From a checkpoint of a small mixture-of-experts model trained on Wikipedia: 414M tokens.
Below are experts of layer 9 (counted from 0) of a mixture-of-experts language model. Rows are named router (the router's row for the expert), gate (a neuron's input weights, with its number), up (a neuron's input weights, with its number), down (a neuron's output weights, with its number) and show model dimensions 0-255. Each number is 128 + 32 x the weight over its row's rms, rounded and kept within 0 to 255.
After each expert's rows: "comes before" lists some tokens at least twice as common just after its tokens as in all text; "gets" lists some tokens that make up at least twice as much of what it gets as of all text. This comes from a sample of Wikipedia text that the model never trained on. Tokens count by the router's weight.

# expert 4
router [127  96 117 147 113 152 138  57 158 105  79  84 158 145  73 147 174 133 160 116 121  95 100 166 131 100 123  71  89 150 106  84 124 158  89 148  85 106 146 153 126 201 142 129 109  94 109 147 126 169 123  78  70 102 101 149 148 114 150 167 160 120  92 143 168 113 154 178 121 142  93 107 171  79 137  90  97 160  77 158 184 180 147  94  96  96 154 125  88 172  80  77  97 148 148 116 146 150 116 139 147 153  86  74 129 113  86 143 109 110 145 132 137 115  71 176  95 100 140  98 122 150 129 110 103 149 147 129  89 152 138 122 144 115  55 169 104 120 109  61 168  78 164 132  89 101 111 124 146 170 151 140 133 102 123 136  79 112 132 135 131 129 124 198 138 133 156  72 187 108 146  93 134 184 147 170 181  77 159 114 192 112 149 119 143  45 139 152 172 153 156  75 173 176 126  76 106 166 106 168 140 169  81 134 132 149 133 134 152 133 140 140 132 157 151  76  84  87 164 104 149 164 129 105 102  87  96 118  89  96  73 118 135  65 125 167 154 144 145  55 170 100 178 119  64 129 100 112  76 129 151 110 132 153 112  77]
gate0 [110 123 110 114 169  97 158  94 166 117 157 136 172 200 131 122 153 141 145 129 188 125 169 108 176  97  73  82 151  90  66 112 168 147 101 133 158 170 124 140 148 115  98 160 136 106 148 122 171 151  89 114 115  94 113 141  72  71  99 133 108 118  97  85 127 130 109 108 114 147 149 107 112 117 154  92 120 153  79  69 136 140 201 125  92 116  55 110  97 151 165 167 174 155 211  61 150 175 155 140 174 117 199  93 164  95 148 153 130  98 143 128 131 108 137  95 132 126 164 163  72 110 178 118  51 103 135 181 112  65 137 147  94 131 127 131 153 165 134 120 103  98 138 127 117  78 145 134 104 151 185 111 134 132 112 163  86 174 127 123 147 130 118 139 160 153 125 101 112  86 159  84 100 137 145  92 175 161 142  92 168  74  89 123 109 171 190 107  76 125  94 152  76 122 127 158 160 135  78 188 135 190 161  60  74 116 148 106 122 117 142 135 130 171 153 135  63 128 130 167 136 149 156 147 123 171 115 175 131  99 137 110 110 187 102 132  80 114  72 145 150 135  92  74  91  70 159 145 155 143 155 147 104 127 134  76]
up0 [ 84  79 147 117 188 137 152 154 180 109 173 122 127 143 155 107 145 114  98 135 120 193  96 102 141 176 116 123 167  92 130 105 117 189 182  95 102 100 140 189 114  94 140 127 116  94 109 107  91 156 109 116  69  75 149 163 164 119 138  87 103  66 149 134 158  99 156 120 137 126 139 127 143  69 142 140 184  78 109 145  53  95 160 132  86  91 138 126 153 121 101 154 145 120 123 107 119  69 154 176 140 122 155  77 189 101 130 141  94 106 106  99 128 164 114 190 183 108 182  82 173 113 176  63 139 121 158 131 180  93 120 107 151  90 135 143 180 116 143 134 150 175  77 124 109 104 110 105 116 146  91 117 163 117 123  55 139 116 149 149 171 126  82 134  90  84 109 126 137 104 155 102 113  84 158  95  95 123 157 144 127 151 100 164 136 140 157 157 152 172 137 148  44 101  82 162 138 153 133 206 149  81 173 149  83 161 111  93 155 144 161 175 147 107 149  89 125 116  68 161 133  76 116 186 125 140 105 132 120 115 133 200 157  91 127 160 138 106 103 104 138  86 115 188 115 131 168 134 107 144  74 103 156  36 111 120]
down0 [129 164 128  53 142 134 126  88 112 138 216 148  61  86 176 152 136 112 107  91 114 120 103 112  87 147  93 112 137 127 108 138 127 155 147 184 133 101  79 175 183 144  88 174 166 108 114 124 134 198 121 150 130 165  98 148 129 142 135 144 113 132  99  57 161 137 148 147 137 137  68 124  70  96 124  95 139 183 102  81 141  82 138 115  98 124  87 142 163 139 129 114 144  61 139 107 150 109 154 147 172 155 175 144 171 161  82 165 143  95 156 193 154 146 104 173 139 119 128 135 130 152  97  88 175 132 131 127 129 148 182 133  81 128  57 148 121 137 168 167 154 139 126 128  71 105  97 135 108 192  61 132  84 132  98 128 140 168 140  99 153 122 103 164 116  97 201 144 188 146 144 117 142  78 153 123 135 179 125 125 164 109 148 121  82 129 113 129 188 104 116 103  96 134 123 170 154 175 163 121 125 176 129 192 130 107 106 119 180  78 111 162 130 129 107 144  92  91 154  98 106  90 177  48 184  92 156 108 105 106 134  85 187 110 158  87 143  90 138 140 162 195 173 136 160  75 122 188  98 147 116 165 121 167 132 127]
comes before: "==", "The", "===", "=", "In", "-"
gets: ":", ".\n\n", "\n\n", "==\n", " =\n\n", " |\n\n"

# expert 20
router [104 131 166 143 120 144 125  81  72 131  73 180 122 151 120 153 122 113 177 109 136 128 151 184 135 156 116 112 103 150  97  90 103 153  98  89  44  98 136 138 110 160 130  88 117  51 151 167 126 161 158  97  32 137 109 109 106 144 159 161 102 140 127 143 154 132 185 214  97 118 105  99 184 130 162 115 151 122 125 135 193 142 109 122 113  39 123 126 108 162 109  57  95 118 144 119 143 106 120 161 131 167 104  70 125  96  68 100 158  94 119 163 110 103 110 179  98 112  75 117 152 123 146 120 129 150 112  97 124 179 130 141 149 126  76 165  78 103 115  91  97 105 125 137 147 154  95  56 149 170 136 122 172  73 156 161 153 103  68  73 156 181 138 173 136 129 138  65 177 150 145 128 117  92 163 120 174  82 155 154 151 124 125 153 144 108 164 100 142 172 132 137 100 130  83 138 150 166 147 180 136 151 122 105 116 144 113 141 118 153 101 169  80 153  84  86 104 121 174 151 124 208 141  73 150  90  86  97  30 128  90 160 149  88 131 137 125 129 145 145 173  96 143 163 127  82 116 147  99 100 120  85 138 113 119 100]
gate0 [161 117 157  89 100 123  82 181 108 123 112 108 120 105 116 112  87  97 129 113 177  66 195 147  98 147 176 148 130 136 133 130 104 125 124 153 135  83 135 171  95  57 117 146 151 142 126 108 165  85 120 121 148 137 178 151  66 177 157  77 149 150 146 144 134 166 153 158 144 115 176 137 177 101 115 142  75 125 128 142 169  93 118  74 114 113  89 160 159 131 125 142  78 140 111 134 191 195  90 186 160 135 138 130 133  90 171 110 147 144 128  56 121 120 150 190  95 117  90 103  46 138 173 170  85  99 113 118 106 109 173 147 102 103 147  98 182 140 177 138  71 161 167 125 136  94 159 121  90 135 106 138  78  64 106 165 156 188 144 200 159 157 125 101 116 122 174  72 131 157 130  97 134 108 191 106 104  92 128 166 107 152 171 125 170  98 158  97  74 169 161 153 118 142 119 138 170 110 120 150 137 154 145 100  98 192 173 152 179 137 178 193 145 117 131 137  95 116 141  81 149 178 128 162 128 157 162 151 110 140 129 105 101 110 133 185  83 162  71 203 133  88 105  91 138 150 123  99 108 164 140 136 151 138  81 125]
up0 [148 129 107 124 115 116  49 111 111 114 170 141 102  97 139  93 137 157 127 115 225 116  88 204 138 143 148 133 135 136 151 103 169 180 159 159  76 104 125  98 149  97  84 117 133  87  99 142 125 118 182  87 127 133 145 106 104 124 156 167 158  99 137 121 151  68 101 138 134  90 143 118 150  94 166 117 133 114 129 144 166  86 103  83  63 158 125  92 112 158 104  84 123  89 126 162 119 168 135 133 120 167 148 160 107 124  99 109 145  99 215 167 180 138 109 170  96  99 153 121 112 137 151  78 103 151 148 111  86 126 174 123 209 126 191 111 188 159  95  91 116 105 128 154 183 124 177 129  92 133 147  60 164  99 142 165  84 156 130 155 129 151  79 129 112 133 119 190  67  98 135  83 151 117 170 123 164 145 157 132 137 108 180  60  81 152 104 180  61 122  65 122 108 168  97 186 110 116 112 168  92 113 104 127 116 120 131 136 134 104 163 156  96  93 159 133 207 166 114 174  63 121 143 154 113 157  91 107 116 129 186 159 110 143  92 151 197 154 196 179 129 120 106 129 133 169 132 151  85 127 121 141 133 161 129 111]
down0 [158 132  87 154 164 162 164 133 154 100  64  76 118 102  87 104 106 121 161  50  71 112 130 179 132 135 115 138 123 164 129 166 145 140 110 164 143 184  86  94 138 166 130 108 128 155 171 188 126 182 152  85 143  84 125 168 181  82 150 157  87 147 158 174 131 117 182  72  87 111  88 178 158 162 150 143  92  89 102 135 146 117 100 129 126 213  87  87 112  82 105 127 170 150  89 114 124 142 181 140 177 115 100 136 103 133 147 105 144 180 118 123 124 110 131 118 109 128  69 101  75 114 133 131  85  98  86 147 120 166 132  92 104 211 106  89 119 140 111 151 133 166 114 159 109 151 127 193 107 155 124 156  97 105 130 120 117 188 138 110 129 150 125 100  88 124 164 113 224 119 104 155 136 119 166 102 129 177 134 137  60 134 146 103 120  99 165 124 141 163 145 125 131 139 128 171 147 146  82 133  95 155 106 111 156  97 215 109 127 100 192 115 111 151 167 192 107 155 178 161 169 163 154 181 120  94 122 171 106 132 132  71 128 131 151 126 163 102 149  94 114  92 148 186 128 178 155 175 114 115 190 141 172 114 143 178]
comes before: "-", "|", "==", "The", "===", "In"
gets: "\n", ")\n", " |\n", ".\n", ".\n\n", " ("

# expert 16
router [170 108 167 116 141 139 130 120 110 158  29 166 123 191 124 128 122 135 163 153 161 147 141 196 138 153  99  86  84 133 116 116 138 102  77  93  54  95 127 109 133 175 111 135 156  80 137 171 169 189 139 128  72 136  93 136 125  82 163 133  99 129 126 120 208 132 161 210 102 115 126 142 166 134 150  70 149 104 133 174 156 190  65 134  78  96 152 114 108 155 137 108  89 172 147 107 126 119  67 148 123 145  83 102 125 165  51 167 127 144 119 147 129  69 110 178 124 140 114  93 158  78 197 100  92 181 137 122 120 175 115 175 146 141  88 122  97 137 123  93 126 142 188 128  94 113 132  83 133 172 133 134 180  90 129 152 104  76  63 140 143 169 143 138 108 133 136  50 179 172 119 132 112 138 123 135 204  81 107  92 200 117 122 141 187 136 126 107 152 162 173 168 163 156  83 160 117 128 133 148 142 108  89 105 126 103 120 135 119  92  64 175 111 141 135 113 141 118 153 135  82 104 148 120 148 126  70 123 108 131 129 127 144  87 108 172 201 131 120 129 126 122 117 149  99  83  78 142 107 111 135  82 121 121 121 129]
gate0 [131 141 153 109 102  80 150 158 169 135 192 161 117 108 225 149 122  96 121 151 200  69 123 144 143 166 102  72  93 104 155 122 104  75 111  67 138 142 197 190  88 152 137 100 172  78 160 112  73  84 124 150 138 166 112  69 170 107 155 156 159 102 119 188 174 110 133  97 114 148 108 103 156 133 101  95  88  92 123 137 115  79 110 132 102  69 147 130  83 173 112 160 119 112 101 110 107  92 124 107 111 164 149 155 145  78 125 156 139 121 138 102 189 163 159 170 122 109 115 127  72  91 127 147 127 174 168 102 110 155 124 125  62 131 117 159  98 127 138 115 119 160 118 137 192  81 121 114  92 115 193 161 204 178 106 139 129 135  85 170 145 179 101 159  93 104 120 128 126 125 178 119 157 155 140 188 102 116 121 138 176 142  94 159 105 151 169 118 140 139  86 128 161  87 144 176 128 140 187  79 140 137 119 149  57 158 108 129 110 137 167 139  85 159  18 118 145 161 140 196 129 104 114 153 111 116 123 127 121 138 168 165 183 108 152 108 114 149  84 124 113  98  97 162 130 109 161 130 125 156 123 155 180 101 110 160]
up0 [ 88 140 147 155 223 109 118 112 112  71 139  95 141 109  76 107 112 153 133 155 101 129 112 149 187 141 170  79 133 150  91 146 102 104 195 158 171  83 148 141 129 107 115 122  83 116  42 111 149 107  79 158 153 139 143  80 124  92 104 127 102 139 163 180 164 159 153 180 121 137 115 105  76 134  86 165 137 131 143 179 122 146 115 132 118 134 134 111 158 140 104  77 119  77 146 195 125 165 171 143 142 107 131 136  95 145  72 150 141 130 157 121 149 187 174 155 159 170 158 123 123 179 144 120 109  82 197 150 132 151 138 113 107 144 134 146 148 144 131 125  23 109 103 117 196 103 106 118 175 164  81 143 106 120 176 116 153 104 158 105 126 176 141 169 102 103 169 145 111 128  95 147 150 134  95 111  62 133 166 112  73 168 152 155  85  94  91 107  76 131 103  96 176 173  99  89 145 136 163  91 162 127  95 118 160 159 128  87 153  80 120 123 135 153 133 147 157 130 151  63 143 121 198 166  65 151 169  92 120 110 146 104 182 172 198  82 146 121 140 143 140 112  54  94 151  81 128 167 132 108 139 173  88 121 120 113]
down0 [113 154 145  95 148 131 118 107  95 199  87 140 106 117  74  85 134 141 127 125 142 108   6 192 166 132 149 179 111  82 106 120 147 138 122 158 129 162 110 168 121 194 192 130 185 166 128 157 151 127 141 124 143 171 117  87  80 163 104 121 121 119  67 106  55 136 108 151 148 129 156 133 148 155  89 108 186 115 103 126 154 177 122 130 139 175 162 120  79 116 134 175 166 162 108 115 106 143 109  78 160 162  71 126  93 115 105 121  26  82 126 126 117 121 123 182 103 148 112 134 109  97 107 110 134 118 132 140 104 131 176 123 135 198 121 102 155 186 190 171 125  82 120 162 129 191 131 121 140 128 120  76 165 195 140 147 113 120 111  84 109 157  88 147  86 156 124 147  47 189 143 141 154 149 124 180  89 111 150 116 139 137 161 111  85 125 113 132 165 148 123 139 130  81 108 164 159 136 144 163 112 127 154 143 134  94  98 105 195 122 110 170 109 167  94 179 152 173 148 136 129 140 198  74 139 135 151 142 130  68 150 179 145  96 179 177 113 110 121 104 117 125 140  92 155 121 166 136  97 166 119  80 128  87 175 124]
comes before: "19", "20", "1", "born", "18", "2"
gets: " (", " \"", "/", "–", "^{", " ["

# expert 31
router [105  97 177 191  85 171 129 140  75  76  78 165 128 167 100 149 116 127 159 104 127 123 123 110 152 142 122  97 139 159 115  95 150 149  95 120  70  78 164 114  86 140 204  73 112 139 139 139 154 134 119 117  97 104 102 123  91 113 158 122 173 134 114  84 142  89 155 162 112  82 129 167 138 113 137 107 154  85 169 139 171 191  76 136 108 101 153 173  78 218 127 128 131 125 155  99 153  59 110 157 143 156  94 119 129 109 118  71 159 102 119 166 117  75 129 181 137 109  90 101 195 124 126 105  94 150  99  87 121 172 123 162 161  80  83 148 118 131  95 144 113 147 157 151 106  76 109 126 166 227 160  98 160  91 161 162 130 169 107  72  97 165 114 137 154  93  94  69 180 135 164 141 126 165 122 175 147  99 137  57 133  73 109 100 144 123 129 166 117 130 133  82 128 153  66 104 124 143  70 137 178  86  94  77 123 131 136 117 117  81  54 145 126 140 145 150 114  78 135 120 127 136 121  75  96  82 113 141 138  99 192 125 137 111 136 162 148 155 137 150 163 140 115 131 113  81  56 137  80 147 158  82 158 146 106 147]
gate0 [110 110 133 111 130 160 118 136 172 164 115 103  82 101  98 119 166 133 132  95 109  99 148 121  84 161 103 133 135 151 200 163 148 176 145  17  83 113 185 154  87 170 181 110 124 171 181 157  87  92 156 170 123  95 107  75 164  93 106 127 153 179 163 192 129 167 183 113 185 133  88 112 166 145 156  93 121 134 151  97  58 160  52  98 131 174 113 129 119 145 147 126 121 106 191 180 132 137  80 129 165 138 156 114  79 138 141 131 102  50 151 122 138  80 131  74  67 160 113 115 155 101 114 165 147  94 114 159  61  79 129 149  91 158  92 162 184 161 133 130 147 124 111 184  96 116 147 105  92 106 118 158 116 187 111 111 105 124 170 136 116 155 125 112 180 106 186 101 133 160 133  99 146 158 179 137 158 144 165 128 108 169 164 147 172 140 124 161 119 102 154 104 130 113  84 121 106  84 137 149 131 159 103 139 114 116 124 126 174 117 166 109  86  78  92  92  97 125  49  94 121 110  92 115 146 167 128 126 142 137 104 129 115  67 129 126 130 110 168 100 143  93 151 123 141 112  70 118 132 147  79 130  56  84 112 171]
up0 [161  91 145 104  81 116 187 128 144 214 123  79 164 143 156 123 139  93 115 117 165 127 208 197 107 126 132 103 136 138 131 145 144 132 151 135  62 134  98  86 131 133 175 163 128 193 155 148 123 140 120 146  86  68 122 129 159 120 110 166 113 139 155 138 107  83  84 161 145 163 145 109  81 104  95 115 164 138  96 111 109 109 192 173 106 138 203 132 135 115 136 101  78 138 147  87 128  82  89 120 137 161 155 102 161 150 131  80 144 185 164 110 130 123 136 137 126 161 147 137 149 182 197 182 186  78 125 196 116  90  99 138 109  60 153 148 113 166 131 127 184 156 156 136 142 135  55 157 111  63 132 139 170 192 161 156 109 159 149  99 107 197 103  91  81 185 169 134 168 158 172 122 108 116 103  87  73 153  92 125 140 127 150  78  82 143 152  92 150 136  99 129 104  91 147 100 108 116 156  97 134 133 171 143  94 137 105 141  95 152 106 137 128 130 126 136 136  89 125 109  73 136 117 178  82 129 116 148 161 140 130 182  84 174 147 197 124 160 131 106 113 115 135 108 110 121 210 114 128  65 160 108 132 145  66 147]
down0 [126 139 105 104 164 115 139 125 153 169 148 151 141  75 132 140 131 108 128 149 122 199 135 129 154 127 127 111 146 139 177 175 111 105 109 127 161 129 205  66  98 128 162 106 135 103 143 157 124 132 152 155  62 162 122 115  94 112 144 114  65 131  99 128 118  96 130 127 154 131  50 137 123 140 185  92  98 148 118 114 155 135 178 161 137 143 147 119  77 140 158 102  59 162 137 154 119 161 112 112 211 112 152 121 130  94  93 118 114 144 154 177 186 115 175 121  82 138 105 143 118 160 119  95 101  72 114 147  82 152  74 143 124 154 167 164 123 136 202  90 110 143 117 107 135  95 138 105  79  97 160 145 149 177 157  98 150 168 171 119  98 126  95  82 139 167 213 161 107 143 191  82  78 173  79  99 176 116 120 166 167 149 152 136 108 118 132 116 121  73 139 103 102 147 108 148 129 147 135 141  97  74 108 123 151 162  99 150 172 225 126 130 110 138  99  96  62  84  77  83 196 183 144 136 122 141  99 134 121  67 115  65 128  70 179 130  74  74 129 128 168 141  98 149  83 128 123 139 120  76 130 134  65 164 149 148]
comes before: " the", " be", " a", " not", " have", " him"
gets: " to", " would", " with", " can", " not", " may"

# expert 12
router [118  64 128 165 124 169 122 107  75 107  91 177 124 191 136 136 174  82 165 144 149  95 132 163 147 129  59  97 132 185 106 107 159 187 107 103 104 150  98 133  84 165 129 119 128  85 186 149 150 143 164 169  90 145  96 111 117  68 132 163 146 156  95 119 147  95 167 217 149 125 136 113 117 141 146  71 179 116 134 144 122 171  89 107 111 107 136 112 117 176 147 108 130 159 113 152 136  86  81 146 159 183  82 120 149 108  63 112 129  91 131 140 135  88  71 136 106 108  88 110 105 139 116 150 105 123 130 107  93 145 131  97 118 135 106 155  92 100 108  93 144  61 170 146 136  75 123  62 157 191 177 184 161  69 158 170 128 107 122 139 148 199 153 164 118  98 146  71 165 111 166 145 125 188 153 147 151 131 152 105 176 113 131 112 166  61 177 125 135 148 133 104 159 140 130 138 135 174  55 178 140 140  70  79 107 125  84 100  96  72  70 136  84 159 124  95  85 125 155 136  63 120 108 185 104 144 110 164 111 129 101 128 165 119 154 144  85 172 115  92 174 104 161 158  99  86 135 130 113 152 113 107 119 157 132  93]
gate0 [147 130 117  78  82 163 102 107 116 128 100  51  87 124 119 131  75 156  97 117 142 179 125 122 149 149 108 183 117 157 155  87 156 132 108 159  75 129 168 106 135 182 102  92 163 145 178 123 168 169 150 153 110 163 153 153 233 136  99 160 139 146 129 104  60 105 106  67 160 137 119 148 146 118 108 175 109 175 172  77 150 132  66 110 142 177 150  80 156 136 121  90 169  78 142  62  82  90 110 107 104 100  73 131  81 136 106 100 149 112  88 116 126 106 143 186 104 126  95 152 110 170  93 150  99 113 179 141 133 103 150 137  98 163 150 139 101 169  90 118 122 160  87 156  87 192 122 143 121 119 132  84 101 144 134 132 113  76 109 119 153 156 107  66 158 120 139  97 125 159 158 119  95 215 131 131 139 113 168 156 109  96 159 114 126 148 126 163 114  98 139 182  62 102 111 119 151 110 159  77 129 194  65 148 115 163 109 146 104  83 137 142 114 105 156 133 165 118 169 141 138 109 190 147  76 136 117 119 147 123 226 145 109 119  77 138 120 105 139 133  93 165 125  76 123 149  52 131 156  95 135 143 112 193 165 139]
up0 [195 119 117 124 111 132 112 105  87  82 114 131  99 149 138 124 136 105 142  78 160 105 120 114  83 116 191 118 104 151 111 126 128 104 100 129  84 156 141 128 124 173 141 126 115 128 146 119 142 134 133 143 132  87 140 143 138 152 155 138  99  81 176  99 161 109 140 119 160 137 124 161 144 168 189 169 132 100 101 110 182 128 166  68  86 180 145 113 106  91 126 152 156 128  96 149 138 213 167 108 165  19 100 147  67  85 104  72 145 109 176 221 112 113  95 135 114 152 132 120 126 188 171 120 139  71 118 120 121  82 151 146 120 121 134 146 162  96 144 120 117  86 111  91 139 161 140 138 180 150 139 134 134 139 106 143 209  93  58 126  76 179  96 142 172 135 129 158 164 133 145 103 124 125 137 167 145 134 143 103 112 101 115 112 141  94  94  98 102 118  96  92 151 144 130 162  80 151 151  96 104  94 207 157  95 156 114 196  85 101 128 161 127  72 138 143 174 124 174 182 131 149 117  90 100 167 163 114 196 213 119 103 172 122  96 147 127  38  70  94 186 175 117 120 180  95 129 141 143 153 124 153 170 131 162 133]
down0 [ 77 157 183 156 167 164 100  97 170 110 137 140  97 160 161 100 144 121  58 125 117 140 104 113 132 177 132 196 192 142 160  70  63  84 128 153 174 110 184 114  81  94 130 134 103 124 153 121  98  74 146 109 185 137 114 140 107  66 123 156  81 136 100  92 125 117 141 144  98 127 129 140  94 129 149 125 106 154  76 115 129  79 101 134 106  99  71 145  93  96 173  44 122 116 140 118  90 166 109  86 122  86 132 144 101  67 102 168 165 149 164 144 150 155 104  88 141 143  98  86  88 124  80  96 161  95  55 159 130 129 120 136 116  78 113 113 112  85  97 207 204  97 194 172 133 119 138 111  73 196 107 192 137  89 147  87 127 165 125 149 115 154 130 185 146 143  96 167  85 101 125 154 111 173 121 109 148 150 135 115 134  89 102 136 135 127 121 107 147 138  94 170 105  93 144 138 150  79 169 151 159  92 126  91 142 182 160 129  92 134 147 176 164 159 143 131 140 159 138 146 115 129 110  66 140  70 171 165 172 111 142 168 141 163 171 106 114  92  96  78  88 152  99 127 139 105 177 120  98 119  90 143 169 134 148 155]
comes before: " the", " a", " his", " its", " their", " her"
gets: " of", " for", " on", " to", " in", " after"

# expert 46
router [ 87  96 136 115 130 188 125 131 125 109 118 144 122 117 104 120 161 144 150 116 152 129 145 132 156 139  57  70 105 169  68 100 142 154 107 106 137  84 146 122 111 184 118 115  84 116 115 142 113 152 124 147  73 122 149 124  99 142 137 112 210 140 116 104 150 107 175 157 129 115 119 159 104  95 145  98 129 118 138 146 208 184 111 129 117  94 101 179  63 128 182  94  64 173 157  85 131 126  86 159  90 135  81  86 106  90  86  74 153 103 119 195 103  99 108 136 125 102 130  92 130 136 189 142  93 181 153 136 104 194 110 141 144  77 126 176 120 138  91 103 130 104 192 166 154 142  89  74 137 205 212 124 194  49 158 161 103  90 120  81 129 173 139 158 132 136 140  81 179 134 147  93  91 144 178 178 155 113 138  85 156 100 111 168 147 103 143 126 132 156 138  85 164 126  97  95 121 147  87 152 120 111  79 147 130 111  67 133 126 127 120 152 136 138 121 108 111 125 156  99 123 161 100 116 137  87  43 127 120  98 103 133 162  65 108 144 146 144 121 125 126 168 154 140  90  96 118 158 134 102 146  68 140 200 145  52]
gate0 [157 105 136 111 161 139  99 156 130 150  62 106  81 119 172 159 137 139 131 118 132 179 183 164 119 124  75 146 125 110 126 110 155 105  89 107  83 201 127 161 113 127  97  97  73 133  84 162  94 135 109 120 128 117 169 114 157 119 180 113 201 145 101 127  91  83  94 118 179 108 146 148 141 164  76 129 126 130 111 176  89 107  99  92 142 156  90 149 135  74 106 105 135 116 129 145 128 126  73  99 149 148 127 114 135 169 150 115 119 141 140  82 133 122  66 113 190 112 136  91  85 167  75 151 109  99  72 147 126 128 131 137 135 109 134  95  88 150 165 121 101 155 154 139 126 158  77 161  80 111 127  51 163 169 204 122 149  94 118 103 151 108 102 163  78 116 104 127 174 178 101 150 121 143 116 139 168 137 113  92 141  53  64 176  66 168 136 114 180 132 143 157  81  78  95 101 106 115  78 121 148 108 102 145 144 162  82 161 111 177 114 104 125 109 114 139  75 155 135 186 101 155 119 135 143 132  93  85 112 131 121  55 107  83 152  71 143 143 178 197 120 192 152 158 229  83 146 156 122  94  95 126 139 170 163 112]
up0 [138 135 119 154 110 164 137 119 119 143 147 113 135 107 111 167  68 145 107 138 112 161 168 107  91 154 195 130 114 181 118 164  81 104 158 155  84 168 146 111  87  52 173  74 119  82 144 132 153 192 172  97 134  67 120 112 103 122 100 114 137 166 116 132  66 112 100 173 161 119  81 101 100 158 133 156 126 114 149 124  96 110 100 132  94 134 102 137 149 103 155 112 176  92  60  56 116 156 137 119 154 148 148 178  96 113 106 171 154 104 134 136 105 160 121 130 123 115 148 182 163 171  98 134 143 104 116 100 227 117 158 185  98 145 128  98  94 127  62  80 114 125  81  93 154 185  68 102 139 150 182 127 130 151  84 130 194 131 159 114 119 106 162 141 130 135  87 193 118 120 138  96  40  84  86 104  94 110 129 127 143  64 162 142 119  94 168 141 166 132 128 168  70 161 132  96 166  99 133 146 136 131 101  92 178 154 191 123 126 143 125  79 152  95  91 189  96 128 115 132  59 173 177 147 132 140 137 119 122 112 135 149 105  84 166  91  78 140 134 154 123  63 110 133 139 151  59 149 162 139 128 145  88 137  97 149]
down0 [153 118 104 149 135  80 109 130 143 134 113 157  86  98 139 190 123 119 102 179 208 142 147 120 143  71  99 109  95 100 135 166 143 117 137 121 104 134 125 148 111 166 168 138  93 108  97 128 137 170 101 151 125  86 147 180  54 115  42 144 119 100 134  82 121  97 121 114 142  89 114 118  81 124 148 153  99  60 128 145 135 199 128 122 134 143 168 109 122  96 148 101 108  95  85  78 165 107  91 192 105 139 132 170  88 111 103 155  71 154 148 141 122 121 146  77  95 117  84  95 137 113 125 104 140 151 176 128 101 115 103 100 117 140 141 110 146 161 110 127 189 114 151 119 118 117 125  85 121 104 145 111 146 143 205 134 113 160 153 104 124 117  68 168  92 143 102 137 183 125 177 135 131 201  85 147 175  85 161 123 213 116  81 172 144 122 115 131 172 140 120 131 107  74 138 166 128 141 127 174 194  67 113 207 133  96 129 109 113 108 150 102 117 141 145 126 120 172 110  98 207 165 117 111  55 111 107  90 151 126 114  34 111 185  74 108  96 128 131 178 111 173 138  71 112 155 104 164 175 102 159  69 104 125 102 129]
comes before: "0", "1", "2", "3", "4", "6"
gets: " ", "–", " −", " +", " .", " $"